python train.py --n_layer=8 --experts_per_token=8 --d_expert=64 --moe_layers=[0, 2, 4, 6] --router_score="sigmoid" --balance_bias=true --lr_router=0.000705 --optimizer="muon_hyperball" --lr=0.0073 --grad_clip=2.0 --batch_tokens=[32768, 65536, 98304] --seq_len=512 --train_tokens=713100000 --steps=11354 --dataset="wikipedia_en"
Below are experts of layer 2 (counted from 0) of a mixture-of-experts language model. Rows are named router (the router's row for the expert), gate (a neuron's input weights, with its number), up (a neuron's input weights, with its number) and show model dimensions 0-191. Each number is 128 + 24 x the weight over its row's rms, rounded and kept within 0 to 255.
Before each expert's rows: "gets" lists some tokens that make up at least twice as much of what it gets as of all text. This comes from a sample of Wikipedia text that the model never trained on. Tokens count by the router's weight.

# expert 68
gets: ",", ".", " and", " |", " (", ";"
router [124 110 117 155 127 101 160 106 117 123 122 116 140 156 158 132 152 119  90 175  95  92 103 128 142 156 179  67 132 109 103 137 109  94 126 106 112 107 129 160 141 106 145 141 169 197 123  61 132 125 110 131 127 106 146 167 146 111 154 120 111 123  96  97 134 135 145 133 125 145 140 129  89 150  86 126 110 135 145 125 136 110 171 109 125 101 130 139 135 137 113 114 140  93 121 139 167 163 100 167 106 114 135 152 176 107 130 108 100  74 151 118 120 140 108 157 140 135 183 107 151 112  96 130  80 164 139 110 121 165 144 138 156 133 162 144 139 129 144 124 179 138 124 186 136 120 112 151 169 137 135  80 112 103 138 134 125 113 124 119 129 120 157 136 148 127  82 175 134 150 108 121 161 126 139  94 128 122 140 103 132 149 158 107 122 146 158  89 111 133 132 123]
gate0 [ 70 119 131 146 128 179 171 136 151 128 159 140 101 109 154 118  97 146 144 142 118 170 134  99  70 133 114 113 135 151 117 147 151 150 126 177 102 125 134 131 118 125 131 153 116 142 117 171 135 158 108 147 141 141 153 127 122 102  92 130 141  94 114 136 132 176  96 114 113 159 134 153 167 104 138 126 126 132 183  77 141 135 111 128 116 119 126 124 123  56 127 120 126 121 130 112 105 140 123 147  85 131 122 142 118 102 142 147 126  95 167 135 131 105 147 151 114 174 108 155  69  98 108 132 103 156  99 112 111 149 105  86 119 112 182  94 122 104 144  86 165 119 160 130 129 102 136 129  92 181 127  98 104  97 133 130 117 110 117  94 157 123 159  93 148 113 132 132 110 113 154 128 154 163 123  98 126 132 168 167 125 118 113 108 146 113 134  94 123 114  87 122]
up0 [109 152 154  98 170 159 140 168 144 149 103 134 107 133 127 139  83 142 127 161 102 127 150 130  85 124  74 132  88 118 115 122 153 117 100 141 124 137 108 143 204 106 143 128 127 134 148 162 156 129 137 131 110 143 144 118 119 119 124 115 162  72  95 161 126 122 104 140 113 138 136 138 116 107 129 136 138 101 166 117 139 143 138 161 125  84 144 130  96  84 104 100 118 180 116 159  96 140 116 155 124 109 158 148  98 118 153 150 113  86 152  84 155 118 139 149 107 138 118 104 100 107 153 132  78 135 139 118 154  98 148 151 108 142 130  71  99 139 137 157 175 118 155 116 142 135 118 128 154 110  80 102 154  82 130 101 108  98 134 110 142 114 157 119 169 105 122 145 144 135 154 150 164 153 108 163 152 128 135 155 106 135  96 172 133 156 127 108 166 130 108 135]

# expert 21
gets: "it", "ri", "or", "r", "il", "i"
router [119 152 117 147 106 126 129 115 151 150 162 114 163 114 112 111 161 151 117 137 110 129  89 132 168 127 146  96 134 136 131 143  95  95  97  99 130  65 145  93 114 118 131 162 155 124 116 110 148 115 143 192 101  96 128 166 132 135 102 126 106 133 129 129 137 134 114 138 110 149 134 149 125 133 115 111 106 145 152 106 115 133 150  65  99  83 130 161  89 141  91 103  83 101 111 144 139 137 144 120 156 168 159 162 156 153  96 133  76  64 142 150 155  98 137 139 124 119 190 111 171 111  88 143 109 158 145 101 120 154 150 140 167 119 203 137 139 150 119 160  87 110 112 108 122 145 151 105 155 124 133 159 117 130 151 120 106 110 121 150 134 106 140 131 144 152 105 113 102 106 124 138 176  84 111 103 128 106 135 129 141 147 128 131 133 122 138 113 126 156 140 119]
gate0 [126  90 140 127 142 139 114 144 118 123 158 112  94 131 122  82 140 137 134  85 100 127 113 108 173 102  99 136 159 139 149 136 119 115 137 146  46 163 135  92 133 103 142 160 149 154  94 157 132 145 136  97 120 133 127 134 128 136 100 112 102 151 155 111 102 106  90 164  98 140  92 146 119 170 143 134 145 141  98 125 120 143 129 140  87 126 182 159 161 148 134 117 130 124 167 110 134  79 142 128 207 145 134  99 147  91 123 101 123 145  90 106 126 119  82 134 145 113 133 112 120 143 154 104 132 117 181 131  94 119 103 186 146 126 122 103 146 152 135 112 143 161 119  99 147 150 151 153  85 115 118 121  58 125 127 118 141 112  92 115 112 126 109 138 145 109 137 101 129 122 115 100 128 153 139 121 120 163 146 120 106 152 131 147 180 158 121 100 122 115 142 161]
up0 [134 131 125 126 149 111 102 150 116  89 113 127 156 132  72 128 127 142 130 137 117 124 113  98 138 133 133  69 108 103 115 106 102 126 118 112  88 126 141 128 132 110  90 118 116 168 138 122 134 138 129  89 158  95  88 136 155 101 120 110 121 127 124 164 149 134 126 120  82 133 164 154 140 176 148 129 112 106 102 125 118  99  97  83 106 134 117 140 129 136 126 149 133 158 110 117  92 141 108  83 139 122 102 189 134 146 134 122 133  79 100 135 184 134 132 129 110  92 116 132 189  74  99 114 102 133 130 141 149 161 130 105  88 143 106 144  91 126 150 122 134 124 160  89 170 128 120 121 148 217 135 166 184  90 158 148 100 159 179 133 113 126 106 154 134 113 120 138 137 141 124 149 137 124 119 127 117 127 153 139 109 108 100 136 106 124 123  91 156 115 149 150]

# expert 22
gets: " |", ".", "en", ";", ").", "men"
router [ 92 145 129 176 121 113 166 141 121 117  89 131 142 118 139 115  99 134 127 160 100  96 132 140 137 143 143 103 124 109 137 157  53 108 105  99 136 118 110 136 123 108 166 111  91 157 122 122  96 107  97 102 107 124 140 148 123 148 137 116 138 147 176  32 140 134 156 126 116 146 128 126 104 106 124 106 122 120 161 117 136 132 120 122 113  85 137  99 140 176 118 137 145  61 117 110 168 164  82 140 121 110 135 159 159 105 122 110 115  95 131 127 105 118 134 170 114 121 162  85 125 119  88 148  91 112 142  90 102 156 143 138 148 140 150 133 160 149 141 121  74 153 140 145 123 156 148 109 151 149 175  75 128 126 147 138 124 112 131 152 131 128 141 137 158 146 127 170 111 121 126 136 117 125 125 125 123 109 141  79 136 159 173 122 125 162  87 125 109 126 150 120]
gate0 [ 94 108 168 130 126 108 106 120 126 139 130 144 104  72 106 143 149 142 140 141 136 154 165 131 126 119 133 115 170 134 154 126 121  85  86 115 142 136 110 135 138 137 122 155 110 119  95 138 141  98  80 114 116 132 139 123  99 181 168 138 148 107 143 141 108 145 166 122 103 195 143 154 104 126 134 105 111 122 105 119 155 135 102 150 125  94  57 148 113 156 140 140 100 118 111 102 100 135  64 154 164 143 168 144 124 133 130 101 133 122  85 118 118 135 101 124 127 139  98 114 122 124 131 130 112  92 140 131  82 131 135 150 102 133 164  99 158 120 142 141 108 118 118 110  94 111 105 151 157 151 143 116 100 127 124 164 126 115  94 121 112 141 118 146 160  68  92 162 137 112 139 108  84 134 141 119 111 190  96  71 132 143 116 137 138 136  69 130 149 115 130  93]
up0 [148 122 134 156 179 119 133 150 132 152 109 168 154 129 148 129 148 130 110 120 118 130 152 123 137 117 141 107 125 141 125 112 175  93 108 140 132 149 113 109 188 161 128 110 134 142  92 113 133 102 120 122 139 105 103 131 116 156 173 156  87 115 105 131 154 140 128 184 158 116 103 155 134 138 124  85 143 132 139 109 136 115 130  84 101 127 135 151 125 111 117 151 160 154 128  98  86 119 153 124 104 125 161 138 135 101 100 150  96 178 145 129 157 144 120 111  97 138 101  94 132 146 150 150 150 151 164 115 114 170 129 152 115 121 124 117 155 102 155 159 111 125 108  98 163 118  99 138  75  67  98 131 145 146 120 146 167 118 128  48 129 168 136 141 168 122 153 141 140  83 116  93 123  92 115  92 139 132 134 118 159 116 148 156 179 123  92 120 106  99 130 158]

# expert 78
gets: "o", "ri", "i", "u", "e", "re"
router [123 129 105 139  98 121 113 153 142 151 142 120 151 149 104 116 138 133 130 191  77 131 136 108 174 155 142  81 171 104 167 149  81 115 110  77  63 104 134 135 124 111 173 124 189 160 112 142  97 114 112 138 110 160 134 145 119 143 135 143 146 102 102 108 129 138 132 123  93 121 134 134 121 131  79  97 154 137 182 126 110 154 109  94 117 102 100 151 152 112 126  79 120  97 124 120 116 142 137 126 152 142 130 157 174 148 115 100 126 131 122 135 148 119 147 135 140  75 152 132 124 122  99 125 163 144 116  87 128 151 114 130 134 136 174 150 139 138 139 157 124 108 120 134 119 140 137  88 174 146 148  97  87 113 156 117 112  96 138 113 166  93 169 132 144 127 121 157 118 116 124 127 161  71  95 129 122 123 122 112 150  99 153 133 144 152 101 112 125 106 170 146]
gate0 [127 115 143 116 128 127 135  99 111 107 121 122 115 171 145 131 130 135 109 120 102 132 139 126 122 158 108 121 122 141 128  74 101 125 156 122 105 140 152 121 121  91  82 128  97 128 126 112 151 117 116 148 125 128 145  90 117 135 140 127  88 114 165  59 149 149 114 134 115 133 140 121 118 115  86 103 124 137 144 130  75 139 133 102 161  94 120 146  83  92 165 192 142 130 169 129 131 146 132 103 142 121 160 134 123 132 125 111  86 131  93 138 103 108 178 133  84 164  96 108 120 144 149 162 107 132 154 149 166 154 124 138 132 121 111 101 134 117 140 103 182 166 151 110 151 153 139 122 192 104 140 127  63 112 102 148 103 171 103 150 105 134 164 114 100 145 148 115 135 125 121 133 182 124 133 110 103 147 154 123 123  79 146 181 106 139 153 117 127 112 139  85]
up0 [146  54 147 100 146 113  68 141 123 102 145 135 151 123 123 116 139 128 162 181 159 166 145 117 137 175  76 116 103 129 128 128 105 103 143 178 129 151  84 151 142 108 153 118  83 121 127 115 140 125 149 102 104 146 151 100 163 123 119 147  96  95 130  92 154 125 144  89 172  97 107 180 107 138 157 124 133 141 139  96 123 125 113 161 117 145 136 123 177 107 146 153 180 120 150 130 143 126  76 128 115 112 140 131  93 135 142 125 149 160 139 146 144 136  49 127 151 136  88 133 126 122 124 148  99  94 124 138 137 127 138 148  85 121 148 139 132  90 114 113  94 127 130 106 162 177 139 139  93 170 141 123 139 136 145 116 160 138 163 117 142 126 160 135 124 141 158 117  96 140 107 145 144 117 140 152 135 140 128 150 130 144 100 108 130 121 143 104 106  88 141 124]

# expert 25
gets: " to", " for", "ed", " with", "ing", "ar"
router [115 145 108 159 147  61 169 110 144  88 103 128 126 168  68 123 150 143 113 170 122 124 127 155 154 183 129 119 172 125 123 153  87 135 134  70 143 127 155 122 142 114 121 108 142 153  96 121 152 136 130 165 145 143 132 115 115 165 103 130 133 147 130  85 102 128 138 124 121 117 140 145 120 149  72 117 122  99 169 126 143 143 167 126 107  91 132 110 101 151  89 109 136 100 150 157 148  89 102 117 120 146 136  95 157 121 158 118 136 107 149 109 134 125 128 150 123 110 160 158 129 140 105 146 146 142 161 102 104 143 118 137 133 100 139 168 141 148 131 135  92 128 120 126 111 158 131 121 125 154 192 118 150 141 160 167 113 125 162 118 131  72  96 110 130 186  87 125 164 132 136 123 112 118 109 132  99 107 163 132 133 157 140 129 118 109 168 110 123 182 151 110]
gate0 [106 145 104 144 103  82 100 103 129 213 149 112 117 157 134 136 145 151  93 152 133 136 108 123 127 148 128 157 162  93 165 125 127  79 104 173 156 165 133 147 120 133 145 140 136 126 135 119 134 105 122 154 108 151 145 138  98 104 166 144 139 161 141 151 134 119 127  86 111 124 121 123 172  93 120 111 133 164  82 123 127 123 151 140 155 103 152 135 135 120 131  73 112 143 104 142 148 105 101 118 118 168 169  94 123  61 136 143 152 142 135 126 111 124 167 133 151 172 173 156 126 141 143 159 151 133 120 129 116 131 115 173 128  95 134 126 151  99 152 130 119 154 114 113 137 152 147 107 132 175 155 111 114 139 117 121  72  89  97 155 143 143 115  91 106 128  99 127 135 127  93 129 130 155 173 112 113 103 129 153 145 133 181 118 117  94 135 103  92 108 132 131]
up0 [124 142 134 147 114 115 142 114 121 152 154 190 125 115 103 126 109 161 102 134 152 143 127 140  89 139 144 132 173  72 132 114 139 152 102 142 156 125 153 136 129 157 141 121 133  90 139 167 153 128 140  87 136 155 136  81 151 123 122 145  79 101  96  98 131 113 107 146 101 184  95  80 153  90 156 118  97 169 163 176 112 145 164 101 155 161  67 137 117 135 112  96 105 172 174 137 124 105 119 119 106 152 118 111 115 123 132  99 146 124 135  82 135 138 138 133 101 151 139 115 125 120 145 127 104 146  87 101 117  86 126 108 149 150 183 110 119 150 102 102  93 122 124 124 117 140 114 161 102 118 129 132 108 171 172  93 134  89 113 108 117 116 114 160 116 159 120 102 151 139 118 172 119 139 142 139 108 113 122 140 154 152 129 123 127 138 123 127  82 153 133 127]

# expert 79
gets: "ed", "le", "o", "e", "a", "la"
router [114 109  98 147 130 102 155 141 130 112 132 130 128 122  75 122 126 130 148 154 110 126 115 119 146 133 114  73 136 110 160 149  82  86 135  63 141 106 152 159 105 117 123 153 177 127 123 119 103 124 149 126 102 137 137 131 110 113 140 112 144 106 133 118 148 129 136 115 133 136 121 137  97  92 129  81 123 137 158 145 105 123 117  57 125  95  43 148 132 124 105  77 123  90 172  98 114 127 123 145 131 136 131 140 155 136 103 105 129 116 127 126 139 131 105 142 122 140 141 148 122 103 101 161 142 184 155 118 117 148 134 140 140 120 153 138 119 126 141 164 123 149 145 138 136 127  91 145 176 111 164  61 125 111 182 159 127 145 134  87 156 139 128 123 144 149 107 170 135 150 106  94 177  80 131 101 141 110  99 135 172 147 143 167 123 163 118 114 139 113 122 146]
gate0 [128  93  86 123  92 133 156 141 134 122 131 136 149 140  85 111 170 101 179  72 132  96 142 135 148  93 124 135 152 136 112 146  74 106 156 150  65 140 117 162 111  96 129 155  99  95 121  85 113 120 108 125 122 128 146 101  99 121 150 139 149  86 134 136 141 122  81 140 130 123 126 136 128 124 108  95  95 131 167 121 108  98 126 109 118 153 121  98 139 135 124  73 138 103 107 166 111 132 124 119 134  68 146 115 128 132 146 110 126 171 139 127  65 134  96  87 100 131 144 118 117 114 132 132 109 156 138  73 148 110 100  79 109 125 125 124 102 100 157 146 128 108 154 117 110  97 132  97 137 105 139 112 130 130 137 124 124 138 108 118 174 135 119 148 132 142 106 166 142 134 136 118 128  91 156 124  95  96  99 169 167 171 134 125 136 170 152 128 178 116 106 129]
up0 [132 171 150 153 142 168  94  98 149 147 138 154 126 152 178 108 110 131 111 140  94 110 121  99 156 103 143 152 133 151 116 134 167 153 134 133 162 157 104 121 178 115 115 148 144 131 142 132 125 176 127 123 206 136  84  98 143 120 102 102 135 146 121 156 121 112 124 182 127 135 186 106 167 130 134 150 119 115 137 133 115 111 109 141 140 127 108 130 123 154 126 174 116 131 110 116 167 124  99 128 137  98 114  89 129 114  99 151  99 133 186 162 120 114 118 161 131 103 134 133 136 173 126  89 134 133 135 137  90  69 114 158 150 164 157 164 184 137 138 105 129 134 131 139  93  92 106 101 147 115 117 152 153 171  91 146 148 131  93 148 131  89 116 130 158 139 118 143 104  98 140 127 129 144 144 124 142 152 150 133 163  95  88 106 120 135 127 155 122 136 105 140]

# expert 2
gets: "s", "z", "es", " S", "k", "as"
router [114 142 100 123 121 129 150 154 110 142  90 113 113 116  84  99 159 127 105 142  99 137 113  63 166 172 152 106 140 116 176 149  86 125 127 115 109 121 145 120 130 114 142 137 149 157 106 135 151 106  87 173 133  99 152 128  97 122 125 140 162 136  98  99 139 134 164 117 116 138 181 161  80 121 138  92 107 142 162 122 144 167 116 105 109  92 120 148 125 142 130 109 147  80 123 135 114 117 107 138  94 136 143 144 148 132 117 144 163 141 179 148 124 120 144 179 133  75 143  99  92 146  74 119 102 140 137 145 131 131 104 124 138 132 161 160 127 122  82 113 124  56 148 127 132  86 131 117 135 132 140 138 102 112 169 140 123 101 162 173 122 100  93 124 151 126 100 165 126 133 129 112 160 104 103 134 136 139 126 102 110 136 144 174 151 155 117 105 119 120 103 135]
gate0 [107 109  96 130 160 127  94  67 131  70 109 113 107  74  94 100 115 159 100 122 162 129  92  90 121 174 131 143 126 101 135 123 173 100 111 120 106 136  83 102 140 167 116 137 107 104  74 135 146 105 136 173 130 146  90 130 126 152 112 118 135  97 112  92 117 137 114 115  96 101 105 136 153 107 155 100 121 142 140 137 126 140  94  91 123 130 106 138 116 121 174 133 128 122 153 166 114 140  86 130 104  96 109 122 117 124 129 135 140 142  73  88 179 136 134 121 139 134 137 117  99  89 104  91 136 149 147 134 139 119 130 115  94 110 135 116 123 135 120 107 137 149 124 129 126 114 132 147 140 159 154 119 155 140 103 142 111 133 191  95 125  59 142  67 173 123 119  96 117 135 133 122 108 129 120 136 125 113 136 147 131 139 136  66 126 132 113 165 107 120 153 133]
up0 [114 142 102 136 144 130 121 116 137 116 118 142 181 167 134 150 142 101 117 127 143 115 189 177 111 122 109 128 132  93 135 167 101 126 140 142 128 108 193 123 158 126  96 141 154 142 146  85 121 106 156 106 156 123 148 102 158 119 129  92  98  83 120 149 128 116 155 144  96 132 152 123 128 106 143 125 118 102 115 110 121 128 102 133 118 108 111 122 113 105 113 135 109 157  59 150 142 169 130 136  93 156  69 170 120 133 143 168 165 138 141 113 126 127 105 118 129 167 128 110 108 134 121 111 115 129  93 111 135 129 148 103 161 133  97 125 108 153 110 115 129 122 140 114 145 130 133  70 164 130 137 156 122 161 173 108 123 140 125 103 120 124 137 202 123 139 130 169 153 116 109 180 109 140 137 103 167 110 164  84 131 153 141 121 174 100  74 111 117 127 150 119]

# expert 29
gets: "s", "es", "ers", "a", "e", "ies"
router [126 124  83 135 118 134 184 163 111 149  95 136 120 128  57 131 154 126 139 145  98 119  74  92 131 180 156 109 122 111 173 134  95 105 125  91 120 151 142 104 116 102 156 120 174 164 124 131 123 105  89 155 125 121 122 146 108 140 115 148 152 101 108 102 118 146 146 101 117 143 121 141  92 136 111 118 125 135 142 135 118 143 138 135 123  42 120 155 134 144 141 117 153  62 157 136 118 110 115 139  82 119 120 154 168 102 145 105 116 114 149 136 146 137 151 160 134 126 134 110  99 113 101 127 104 154 163 129 130 176 105 128 131 152 124 167 123 116 124 117 117  92 138 147 103 112 145 113 127 166 153  93 112 141 197 141 130 110 124 150 136 102 128 149 140 109  75 149 131 136 112 150 169 121 130 115 157 136 119  98 124 151 181 168 152 158 149 120 117 147 121 120]
gate0 [129  89 126 117 124 128 120 126 126 142 107 210 155 146 132 125 157 138 145 141 134 132 140 107 114 152 162 115 107 132 147 148 131 133 101 168 101 123 134 100 141 145  71 118 174 157 148 125  69 143 122 161 106 102 107 152 124  96 112 104 115 129 135 141 119 126 111 140  90 110 164 100 130 127 103 112 154 121 151 114  80 127  94 169 138 176 111 110  75 138 135 125 150 123 177 125 143 139 103 111  95 188 154  97 156 135 134 171 124 109 117 114 106  94 112 161 111  94 173 140 118 114 103 120 135 152 131 104 105 141  94 119 157  99 114 131 137 149 103 132 144 121 138  95 106 184 173 151 150 160 131 144 126 133 190 143 130 112 116 147 136 100 129 131 146  93 127 157  93 128 147  80 152 125 109 117 124  98 115 120  94 147 117 147 152 111 110 146 118 123  93 101]
up0 [153 109 119 112 121 161 160 108 161 165  68 181 143 147 132 175 167 148 150 148 118 127 155 138 133 119 136 105 130  94 146 193 120  95 136 147  97 131 129 120 122 106  98 142 120 174 120 144  93 126  89 140 102 156 128 124  93 114 125 135 124 102 104 141 136 119  92  83 135 123 128 103 116 156 137  84 174 115 127 120  74 116  92 162 106 122 103 108  98 138 159 116 146 112 167 140 117 115 127 117 129 123 140 133 139 112 145 122  90 144 132  96 117 111 153 131 141 123 157 112 129 122 104  90 135 132 131 127 120 118 143 169 134 118 139 111 170 157 137 141 104 140 144  54 135 120 130 101 171 149 122 117  99 132 134 158 152 138 108 151 138  76 139 118 124 167 114 193  97 151 112 128  85 160 164 134 135 143 133 145 149 124 143 185 160  95 130 145 100 123 131 141]

# expert 47
gets: "o", "a", "u", "e", "hi", "ta"
router [ 96 146  98 139  86 112 169 146 155 104 117  92 113 147  79 111 124 131 153 185  86 144 103  99 150 171 154  93 121 122 153 142  93 107 111  68  77 126 171 134 125  96 167 147 157 157 105 150 105 118 153 114 128 155 123 125 128 149 135 139 117 130 104 114 117 145 121 108 115 145 134 120 127 132 131 100 159 118 143 146 117 159 112  66 144 108 104 161 168 139 112  91 106  98 108  94 123 139 126 152 127 164  97 176 188 168 140 127 127 106 120 120 152 104 144 171 112 102 134 140  94 113  84 106 137 136 132 124 105 143 125 121 128 129 154 159 133 127 160 164 138 110 120 146 168 150 119  95 152 139 141 142  88 136 174 152 113 101 162 129 176 123 148 136 161 155 107 139 117 137 109 109 143 108 121 101 132 121 146 102 144 139 137 159 128 143  88 127 102 119 138 143]
gate0 [140 119  82 154 102 111 124  95 132 147 121 132  90 117 105 166 142  88 135 163 130 147  99 134 137 152 105 123 113 139 123 136 140  96 106 130 113 131  98 110 139 120 163 112 147 113 109 119 113 132 126 146 117 181 139  77 166 126 110 115 116 145 119 123 144 131 106 131 159 122 142 130 132 103 136 150 165 158 123 110 127 116 124 112 150 112 119 151 104 116 130 104 129 104 138 141 148 118  66 118 116 112  99 143 173 159 147 114  76  89 141  85 105  72 141 143 137 153 108 118 118 107 121 137  89  95 115 144  93 120 148 111 107 188 135 163 138 127 149 118 210 115 129 164 111 117 150  88 135 124 128 112 142 116 138 137 138  89 154 162 121 171 141 119 123 104 129 136 111 133 161 107 110 136 127 185  91 143 134 124 159  57 132 155  98 106  73 114  88 152 142 150]
up0 [141 110 115 128 129  98 135  87 145 125 128 159 140 136 112 116 143 106 141 129 123 113 133 160 154 125 143 154 165 151 117 116 135  94 114 152 123 101 112 121 146 101 145 125 137 132 113 128 143 124 158  83 142 158 133 155 131 136 141 128  94 129  70 121 162 134 117 107 100 149 138 115 135 163 153 146 166 125 166 127 112 112 116 173  91 114 120 124 143 172 135 148 154  79 165 117  95 120 119 119 145 138 103 131 109 138  99 129 101 126 157 118 131  69 188 137 172 128 132 125 156 169 123 116  78 131 137 144 171 157 110 107 102 165  88 116 151  83 175 116 184 143 154 126 105 120 123 137 143 125 163 118 136 109 115 133 135 150  44 167 154 111 158 108 120 130 173 130  81 153 124 105 108 114 143 143 119  89 102 145 146 141  90  89 110 131 145 117 105 140 147 145]

# expert 48
gets: ",", ".", " was", ")", " is", " that"
router [126 112 103 186 132  79 152 125 124 114  69 139 140 186 137 118 148 132 100 164 112 103 104 118 173 183 128  58 108  91 106 136  60 111 143 101 156 109 130 116 155  93 151 132 127 122 136 107 149 108 146 115 111 129 139 171 147 100 129 144 156 128  71 125  84 106 109 143 115 132 132 135 121 123 110  92 115 127 150 136 155 145 130 130 119 103 133 119  96 162 108  87  99 114 134 119 178 154 138 184 120 128 138 165 184 140 149 107  85  98 128 117 114 139 137 160 125 137 191 134 121  95  89  94 120 139 147 113  72 151 136 145 133 125 144 148 131 129 123 136 135 135 144 151 146 120 121 130 115 153 125 123 129 124 112 163 122  95 148 139 135 116 141 137 133 124 121 166 167 126 111 126 153 124  97 115 138 108 160 134 134 144 157 141 123 118 171  93 119 129 111 125]
gate0 [160 116 133 138 114 108 129 110 114 181 126  91  92  86 110  98 128 164 142 127 108 173  81 166 180 114 155 138 153 130  88 125 151 108 143 116 126 109 186 107 129 121 121 105  97 108 130 133 161 152 132 135  99 111 131  92 158 122 167 140 111  78 110 120 131 192 128 179 107 135 126  92 169 159 180 176 110 140 124 144  98  84 156  97 120 120 134 120 107 103 138 124 122 113  99  97 113 115 144 132 136 121 120 143 137 140 146 145 115 117  83 144 105 103 120 138  97 150 145 153 182 117 177 120 129 131 121 138 144 120 116 122 134 171 112 161 149 156  86  90 149 127 127 106 110  84 163 121 113 103  93  99 102 161  99 116 146 125 117 125 124 147 166 130 118 127 143 139  95 148 139 148 137 124  90 139 132 143 126 121 132 149 131 125 166  95 131  96 103 131 109 109]
up0 [127 112 139  85  97 156 136 125 129 104 108 118 121 125 103  98 148 148 130 110 107 157 131 132 103 101 100 126 138 169 172 144 190 116 153 127 143 128 166 111 154 107 113 137  87 114 163 138 155  82 156 102  90 115 151 114 134 120 136 208 108 142 136  90 138 111 120 148 124 118 132 140 104 117 105 147  86 122 119 142 112  77 102 160 119 115 130  95 113 136 113 135 120 131 159  85  99 141 125 150 108 123 163  89 158 118 120 122 146 116 141 105 109 130 159 147 158 148 115 100 139 125 154 127 140 138 111 144 121 124 148  82 128 119 111 110 101 138 139  93  63 129 129 125 126 112 163 131 128 119 113 157 113 120 121 151  98 178 201 165 135  91 131 116 155 127 109 147 148 151 103 133 124 124  85 172 151  74 111  91 129 135 141 121  86 125 149 151 105 163 105 127]

# expert 30
gets: "s", "k", "p", "w", "ch", "th"
router [105 122  98 156 116 124 118 152 127 151 163 119 128 112  34 111 170  81 140 146 116 137 109  73 138 155 179 116 152 126 149 171 100 140 168 118 137 113 149 131 114 115 120 138 168 145 125 117 149 111 140 141 131 104 159 143  98 125  98 124 140 114 161 137 173 136 163 121 129 143 127 133  89 101 121  89 112 155 166 145 139 162 169 121 140  64 145 144 115 137 134 129 136  64 128 142 115  96 104 148  89 137 145 130 135 121 132  96 137 137 160 127 174 138 110 183 152 125 148  89 131 113  75 115 106 161 158 111 112 136 129 119 139 142 113 134 112 108 107 138  90  76 141 116 135 124 123 123 135 131 115 132 133 119 143 134 127 100 157 140 154 120  99 112 153 139 119 177 120 153 130  98 184 105 127 101 147 122 167  97 131 143 155 139 142 150 129 108 117 112 153 115]
gate0 [ 90 139 136 152 137 116 115 104 112 105 113 140 175 141  97 138 141 102 140 126 129 111  70 119 107 130 132 153 124 148 119 166 150  92 131 177 125 101  91 143 142 104 142 107 168 161 106 127 114 118 136 141 160 140 128 127 105 149 109  69 173 134 147 145 109 148 165 140 164 108 210 131 143 132 126 126 141 142  70 157 132 177 160 122  93 107  98 163 163 121 127 158 132 128 127 106 140 131 117 131 154 178 164 133 142 113 150 105 120 110 106 162 143 100 157 136 139 165 110 161 112 100 104 145 145 117 128 173 121 116 161 122 120 124 170 109 118 152 117 146 132 135 108  79 161 141 118 134 170 146 103  96 139 113 138 123 145  91 190 113 141 127 148 178 148 138 114 143 134 148 180 105 123 117 148 151 126 133 138 150 142 128 151 101 136 147 105 124 115 123 142 106]
up0 [168 115 140 152 148 136  95  90 138 178 123 108 126 124 124 135 110 176 108 128 144 138 133 123 133 158 101 149 125  85 132 140 130 126 115 100 143 144 155  85 132 151 124 125 147  91 177 123 133 136 182 133 139 155  95 106 139 154  91 153  92 125 185  95 127 114  89 112 114 130 122 145 134  93 122 166 142 115 159 144 148 123 165 200 135 113 151 111 120 140 114 125 109 119  97  80 157 140 100 136 136 135 154 157 129 103 148 117 105  82 143  99  80 126  78 119 165 111 112  96 117 127 118  99  90 160 151 126 140 139 164  91  99 117 115  97 139 113 156 119 130 140 131 119 123 122 117 111 150 168 143 124 113 137 139 134 124 142 153  87 110 125 103 135 145 119 126 103 105 127  95 130  91 154 102  72 116 158  93 153 179 145 100  98 156  94 111 115 121 122 142 154]

# expert 11
gets: "ed", "ing", "d", "ated", "ly", "ted"
router [ 89 148 120 168 110  90 141 148 139 111 122 123 150 169  97 120 134 146 110 155 121 131 126 145 162 161 127 118 133 150 130 149  98  88 122  85 129  95 170 105 131 124 110 115 131 142 114  75 126 114 104 132 153 131 139 153 114 124 115 135 173 138 117  93  92 154 112 130 134 119 121 150 100 121 115 112 104 129 140 139 151 125 102 108 109  94 110 120 103 155 114 116 109  86 173  92 171 118  99 133 120 125 151 151 174 126 153 124 127 121 138 143 112 109 109 121 135 147 127 178 128 120  92 105 142 170 137 129 112 164 108 139 132 121 166 191 134 140 110 138  58 139 105 120 135 129 116 119  96 152 173  57 135 112 142 143 138 120 142 148 185 112 142 119 162 175 116 168 152 160 122 113 130 105  94 141 144 103 152 142  99 165 139 137 117  86 174  87 128 149 109 102]
gate0 [145 130 109 112 128 116 132 138 127  86 148 135 101 111 125 146 146 117 101 176 105 112 115 151 130 129 124 129 146 140 122  93 159 157 115 105 117  99 153 110 127 115  73  71 134 130 152 117  96 109 124 169  86 141 145 156 148 150 105 139 105 113 134 118 132 120 139 162 161 126 123 153 128 102 178 114 145 143 161 123 125  74 165 112 133 156 138  96 123 153 118  76 127  88 114 144 116 154  75 133 152 138  87 121 182 127 143  97 154 151 149  82 130 105 102 157 167 180 119 121 151 132 119 130 158 125 115 113  94 151 130 123 146 147 127 137 115 154 132 139 108 116 104 113 141 126 139  88 156 186  89 113 176 128 136 155 155  73 135 143 160 145 121 106 171 160  88 136 166 138 153 126 119 143 121 118 127  92 173 114 127 151 140 107 105 115 128 106 149  92 140 108]
up0 [152 117 103 108 135 108 145 128 119 162 119 124 190 155 105 164 138 131 119 128 180 134 112 119 128 127 117 120 145 136 143 123  81 165 107 154 162 101 109 159 141  82 123 148 136 141 129 103 156 136 140  84 109 136 116 131 120 146 122 109 123  98 143  97  79  79 126 181 148 101  98 100 124 166 152 174  90 130 105  89 109 102  98  95 164  84 106 165 126 163 177 107 136 165 100 123 123 133 117 133 143 156 146 144 116  79 103 130 104 137 125  74 145 139  88 100 152 148 139 130 123 106 136 113 132 149 142 145 132 150 112 123 132 106 152 141  99 117 152 133 102 141 142 116 142 121 115 154  98  66 158 159 119 103 101 152  90 143 131 146 144  90 113 113 126 132 134 143 120 181 129 132 101  90 146 133 128 115 128 118 158 132  85 144  87 140 123 112 120 150 126 164]